Experts of a small language model: 1085M tokens.
Below are experts of layer 8 (counted from 0) of a mixture-of-experts language model. Rows are named router (the router's row for the expert), down (a neuron's output weights, with its number) and show model dimensions 0-223. Each number is 500 + 40 x the weight over its row's rms, rounded and kept within 0 to 999. Numbers have three digits each.
After each expert's rows: "raises" lists some tokens whose logits its average output raises strongly, later layers aside. This comes from a sample of Wikipedia text that the model never trained on.

# expert 13
router:545513487486497478472545466555445470451523536497553511541483466475561481481531481521516465484450441461529544478508552561498568530507428560506552512488509518465455540469508511465536425502498509521523473546468449534518542524496481449485518514401511522457447568489455488547526438554526555514553471540503538506560522474523491475531514500530528501554542521463548463526500460515502569571492461495536426480504447529487474529514527493512548502484472507540505543527454458449543454447422410478497458542530476481415496535461559491587470486442484552454556476509502472579535451470395561477463458419491524585462517514591531543516509487523478499443601514530471401527510525431445447469510
down0:489554556467435526493486422479534487502527491538503504429475503503416499480491456542529467472492380462492465497530546504550521521478474467473489420542512506528578518488438458492473494537546497537493539490511548551494503456523550492522442430494480564478519504493478508487465513484466475536515531554539513452495470579460472449414494419479469518498576460528422537478478546420526525499447527509477555509495445397517449476488615532459519532515512504585484489503470482493469539513492659479500521544500570468470508502540483512516538546453506527459486513451507495411484441549557512515427444465513442515572474517489515448516485485480509507496480541504579481520497427557539552527450
raises: "ling", "-p", "="

# expert 92
router:518485567496539482527531430526533465379504487468466489564433479477615511480497459470532466472452482548529524493548509464554552511549473567558531449505515536483498533485468498552523493526419535500483495529497429524514545483519427494478484561463513548468410505452547420501546507531505536570492540514550572545573492503470526467503555497565449512470596488457505472508547517492547541569467482513507461454590417513482539514457501458471539533527523506537447584485503461444554454474472471475474513585469493490480478550488522496526493480484512568480543500533473494551503479470463583459436444473542542554483468460521522505470513505563465491458551524578507430432489524472488480441477
down0:465511518510604450495467531571497466502497479510481476515552492477514490509461486531488489504487492508490513506566530562528471525511514441500483433539438503584463552547530478460515449521534567444515493484516546473500469569496506453541525465480555589569510506535529542476454544564550497513509467560390476448511507538440462479419492518523422466441547531444480465489503597484464520508519499447529501533430449505485473559585518484521484542530472507581461517442456494507512533475592512540499525536463479441506521517545497487538436487510477454494554590505452446481585461606552515538496512479518477518517494498514509466495559584437450545464429559430484518510516496474426545511500
raises: "6", "3", "8", "1", "7", "5"

# expert 74
router:587505469465514523517525435506469522467546507506541534557522496492534503488530454544511519482446440462513469504532553510551514441478471541532549452538545487427520541486500537573568410517518519547497477548427439511553556463519444474472543552426507516481451527491473523558477485538518592571462509542524568506622506509466467469499580488539426476522550516479488450563533458478585519536550494485485486525481425481490503481503456427472544481529463515549492551503474458453549411447499411501516480530500527510460500511551508477535439499455495569455531500543416573532529452451500505491465484461526543516484546496526487499463498537535437516474573505511503462467503536472404451460464
down0:500436543486524403544569469525533500491469451497497525464487505571499469530519528471505520514529548506492543549498502575505466470533500502460532496531536548488585465543479517519557483455470479490461485510523525499513534505463547536516544494445477491486451506518487464422534519524519497514446484512494482491468487539583513456507439596510526525485539530543460566488458474486491458503426569503539431587514433501529440485498559480467521548440508487463481451439530566507481534432445443515493465543466540535433528492493517470471437552522457568447549449508517459505521438555495442486502430501579532512511483547479466482419493542483534583425471494436457521541409533532493447641544
raises: "M", "S", "m", "N", "h", "D"

# expert 93
router:538458518417515462527522482560491529430508528481528522543420498473485500494498519475555529417441525468489491516525520539548539529508492522524544487486577489475430550437480504527533455536548475517488425525516450508548592545514487475462530530439506499487446572490497461516560481554500554510537526549503523501559543514446482509497545491497519457475602509521466498515497431474527545508564507490509522482560460470485444591517486442480536499509477472516480541467489419464566420455394400485552478559444551508441430497528449457505429512461493547439552476549466527564544433466409541458497450446545553505515504498497518467464510528492512526467591529477473473503450517503491478475448
down1:478492559500485555511529465524605528480511559529565510502496484497473471469492500484482498458471501508473523501522461544424498499530600453563538531421515494430438538518486530522519528476460503516462504544500538446504557482526559459515533482455539575486395496481578540441504499549510451536532489477423516540498557559498484531470551482430578538440484515557532558561570530526513434494479380529558482517493453462515511493532495467523492485501498436455423502490579511500503464486594535488526540525540549403494522487494460503472537482503478508542491534463487467535474393495456423530440516517502506485523491459484473390450522482499518496535557525512505438530498498559577545516507
raises: "s", "ss", "t", "nd", "ts"

# expert 100
router:530436501462546523467517477547479552483510448486530480543516529482500543497500483509497497480454427510511504492514506531476533454485534542495521444480486473459460527431482561571505459575508523503525508479435430527537595567519443488474495575451436514492444460462469469546571531494486586538506475588493470508527525497426461451533489492485507500547556505502512502534542467428526532534476448508536485491574474439551485523491435467478548527514465499531546568464467472447537459439467425454481473590486514451446489512513517513523391487476482537447543430508479558603465445465481473462477395447520511577491452526508499499409494506537477502458581534503464445551500521483424490493494
down0:479437503503416461482506453468498454527472483452486446513519493469464528423570490574485464499514479498453522467447462492509448521525505543512557438471491530525523549512480528490499419499491498569464599556462465559510514418476506557498534466481542480432458542461483506442480536483543543521433446515498469488495457483490464534524468480559484508427538513439548574410474557468441448469477569516602472508536440411539457529489486483478450520543472501516467541578533432404470516494538468476522539515515494449498541468494510466546443535504548525491545544480453509485531543570441498512478545538435481492472523477511398551487568471510480499522467534465463472502457535550516431471567
raises: "ood", "omen", "ild", "ond"

# expert 40
router:554459531513511460528501442523510567535508527475521509547489549437550527528490486490545547452483479458547484515519544508512568541493489561558546487516482483439483518483497512516483446528479524534532442503454477519531602473564398493499480557487497484463464524465494505552523485530529586580473464544559510506513508493454478493508532562554516475534539501489535475526515460457561545520522480468496447508535426489478486535525530446495573514534514475561495587501462458449561476457431416467505447526483515491412514513485509447544419486460476566462537497499427555560523415486466517435477440450533549582466474486520491529499528480511483519491571504479473397480512494439377432475447
down0:449529514522458500506472536512562462435488457518537538487528600511499495513537489502455500445567505515487486440475484439566491525424580457465537495579452522497451470540526490497498452492468484468564482519574576465500510442517427538552509384483492540537445529522459534519464508534461490546534517491476487524534520518438542574451525536437479531464460490543498517484612456566467577558474404533461499485479526404544503536584473526550501521520474480436530502505511488445499463555535521456517493535541524537497496574498504532520585430507461505517530440500491502516516458554509503433534512441488621525528471497438470549507496526454477566530440538479492524492508543505491499531517
raises: "5", "4", "3", "2", "0", "1"

# expert 12
router:540490491481542472509526456561514474473500497464554495516476489459557443466498429516526574475460439480514523467553535524538562484502467531538560484436498459463456549482480498538503430527485571534481443562518464554543605574477424453450492518464489517495440574504524473524541494573514577521526476510566539527565519513435528493505558546520506470496574523487505522552508505531523564547506454466475444514516442469489489528505551476499528511533479475475493523446444528482559468484420446475442526534482496468420499486508556491599446499465553523447545427554483522555546430461474517464494459460545540522494495530493478538429548512541452542447526550541491471470494520402427462471440
down1:556506503537441470473550476604531520457499477458510484462472533513524518534534516513504509479502531452465414547530549451495616559490483551582499479536515527493512489495453487515506476523522490593496538485482548539535488477447461516521511592488511477514494524481507457463526502518549519504515508431536496488529485472440473490469509411516513578504526535502546526565494490493612512477446486525447545494586482484480422544489488535481564470551527589545487483497516502588461492494505503428530441517504557418535482456485573489506564489469439458496518520528515448481480463425464495486475609451608493513498470572521491457439539487496541509415463534451529475543492403515504521531490
raises: "7", "8", "9", "6", " |", "3"

# expert 29
router:550448524489489423502538408566468502476509456510515542557471443472505491531531430504570540456446521476565535507516543529585535486527454520496476485471526476435499586445483509535509435587490531493509496585513418513522574532487446482480447544406507502468428447463504503536482532526550557562491493547579543500531489513431519448501528492504454464518528512477539512563568481497546549547513455496483447499488485524462540554455528448498540486509505456532440481448477414516531492476492517514431446582509448527490516510514540447524453547426467548514558493561407474498540477414438500474491520410494504527484513507549483516474509490511467492494558479562508505484482481443429485495457
down1:525507505536497490450521499491451439563511485522482525515461471546539476456486542520506510530462469522514513520519538500522509550491471523456556429471501509498450546460536496473486571530566467552443442441500402421486476473524447529490552429475547493506426497523485437512570552481544488476534533518481465502492474546480553455502580481543435578530538596522513483531482500537534523504535539476510496549576419558434525479463530461459553529478503520618556471467512499467463474554440541436538470447440449563471471455469508548569528553504484436514503481510544468501529489522547456521452488489465411515535549424513532454530500616481471521529442531456502488551523464493435536496510
raises: "er", "ers", "ing", "er,"

# expert 73
router:512489491472486476515511400483479470493518517529550511549477519480510502464510475540543462402443425430527491431495541527599522463485523530516528435482484496412488565442492523524522464582457516491533456585447431533546543469503446486498523535430493516475416545553469510488549497538537560566502460514481475515533516505487456473538589540542534499572498490461552497519523503519527554546528526476535489478560497470507476503530520424490545512534430489491503563467500455429533502478459514439495517544429449474444560502464482495521433466416506542520566459486462482617554504437465495513501462431519576528534516533534529556496464530514471530511566531532492514468509525417445481482465
down0:537500549480545523485529436446465413499495437517510539505467490464517520560517505545472512494468448483457475461459403457523585484532510506510525546525530473484426532463520545490544524498423552478553493455475440521455493481429523521492557530536446429520466495574582515489507471472477437546531543455504483512501575530445505586498499516487523460494480493510498560472482567478557598522538487521484419542512495543456518445476515550545588460602487520457478442532456501522492441496514455507521503504579516453540526485485577504564480470475529481412458533590447509517511442455528470551515506430491505498515515420506484491452547471515543476447491503496573487565463502464451567473514
raises: "hed", "om", "ar"

# expert 5
router:558461515481543484517541449575493529435482513510489496510492502494531480489499517528544541438470452460478481469530579560505575448527484573491506479489484497493446561460522517554502462510438456537502480517484486501537576601483425472475488572440503462446499503466531487527527489469526526504504492495531588520561510472416509490503488483463490483489523479484537465530649486480561528557505487456535486513574451493489502537458526442507545519502528433611442496476522480431525484506408484484503486545476461508418513492542505456527445516463463524443581442562533513541484430420398529460515463442474474543478477485549506487451485528475494530424536482513478490481511531456400502500443
down1:513503491499482517492478494447492519493502552478510467526512513525508550536521544513477578541443506537519454545468510501494482507491371480463512483497503546440521430479525512560488484532558514587484477525497510534486513480459529500451497529626482494597499524522536492491549448529501500495513489481601500467558531533444514552454534430530532469481486474501583506476499465511514520497503549501465582456540454514577448581524509504493525511559504545410498503527538533392456418544552467501494527499474527458458469545465547591507445590511500413543476468504439466473480430443468482508566552517464476492458454471464441438520449468566517491479570517539477575462475540530529503464519
raises: "ing", "ed", "s"

# expert 10
router:537447475453512441527496427595542526483499525487477507583498507404520485501521485453544506459450531467501523500513554473530506534517474523482495506498466463466462546488503521518486407533517551496508460529470464536570543540503444465444496566452519537453421536500449470532525447565557529563514505537562588494578506489439497458519523502497500501524547498513520453573520478504552558599537475513503435502506434451505502527514484514459542475512540415527472548480479454460581418441436454462425486581496509537418526521482488470568470476453481586456550495541467508571539441464453514450470486484543582499507498500498468522447526524541509499455558473523493482478486522474453453475443
down1:535482504509485517502504500476633573455458543564579503444516499434483445557516583507528530516540494450507478535498406468470498496460483489540433511527424475506505596469525423455462462454509505493525462492440513456578530540517532558473497513564497524498493538439606535516534544551552418554494493567522534468491480515511498490468512494393523574495578445515518517476526599522513533523455537535522519510469410551527545502513487447485474520505442471559505496579547521434520460516442503461481494510483533465507543555494444512450499427550498498486502484513430470471582489559484514512467503477478550438478520548488512525503510498504527523495552471497489469581522484524510491483575
raises: "sh", "k", "2", "th", "1", "3"

# expert 47
router:541527529466483494531492455528537526533497506478504567556462517436505483462494434534519514452434452439548456496563517509561531509515434509515546530448543476407516537516547531504473455506456500530522474505431480521495589518500436422426518524442475586497432530479467519506526497552525555583487479560543475466529505579481497472489514509523493502584503489459500492541537526497515478529562515527485485477545410436489516528505504409471530498542449434527531543461467455500550511471460506444430489510518531485434544524470534491542413553498521520440508467584449582554510483462469485530452435448510514501572432532516566533498529572521478537496552534532446477556510490433430479481458
down0:515543465550530481518471505459448467478518559556527545524436466499559489566533553522497591553468433438598537543550522443490490532550511425486464659574507526455490480461487525426530517504435486535499427557473470514470469468514464539496456549468489487456519536578453458517501470514507558443508452486461449496527529475529558404503508477516525439537524468551486474540395497461563480458509493502546529507495522613454536491498446569532533439570483509502572514519447484510545500472516471537476447493521478528487462504512521508520511484512504475557529542453422530508457525442536494507491491477481513513517523532452536510427487471491466480561500488483506507501521545403530463511465
raises: "he", "oun", "ert", "le"

# expert 120
router:565478468456518429502524506529494510469475436464503543570460527513583470480518462505529519431457492439529459505534537550511514483510495530536547483486570463455473552461509509504562447505460514484475483540468450547495608536527430438481445521476502530438486536467494517496557496528487538500559469541551517533613530555458523474517559473514454475495594507514514518546562440468562514552522470511491491508537427499475432524524524461487546518527503499528465525488486498447540436517462459464523479546501463476451469486463509505557435490450499534424520442530427545610537471487469528486457477439551494540522464475531513503454523508498492495426565571527514388421519488415431503502450
down0:423528557602536485532531513455467410548505468430451540481489529620405510500537431453502526468520563549549537468463524532492495527493537542531542474534447490465506549458507522542485497483439471552448404494484500531488495598496531515482501510473511505484478512532510456494510496481431509460559492592499475518456471482475512501516493428545547456460505479493447466455491538525454494547493492488539425513534506513557568422494487511536535501484554444515444427514539556531516531509476498477460498542505488512486505481459566460544504508468597536459434548499557485524498413588478518595493522473516543493510541460447445578534474560503518547497445490507526520466527444453524439510468
raises: "4", "3", "5", "2", "6", "0"

# expert 42
router:516480507526525441583513419566451538429506534508502521569453484481526472469503440489554534467466445440508524495533551535557521475501460551553503483495493511513460570422516498524484456516464563506500470483449466531539584510524446449485453533421493467449444525479513464499526502562486538489514463576536507545573500534461515509546541548502502465514578494491466499546525466465521540575543481484495506544562429521505525507508541454481549591492526519521481506490466483454539437464460429461453473527456476492406508527511523456558415543460474534444536462522475518567486434443494511500488485431536559537523454511529532563469538536547444492473561561552492432447513482455428507427458
down1:571568477516481472467532528441536554517474496492526492476535441498575509494514506515482498522634517491494454487470539473601484494505538451477525510523472427456508536541456539546496535490487575492571492474483500474507427514573539531485466449539517522532452533522454523464561520579529552516587510533567466535521554423574556460506497434552471512478516443525507546505493526483549581509477474576467538470563430480501480531464495511524483468477505498604542444474423439540525548512447488551452554564527531473474439509489474521549468531464469534510459562518462479480494471406474528478532470472539532419558508528533490432501431538466526491440525508520485436530485521536484487510495
raises: "8", "5", "3", "9", "6", "4"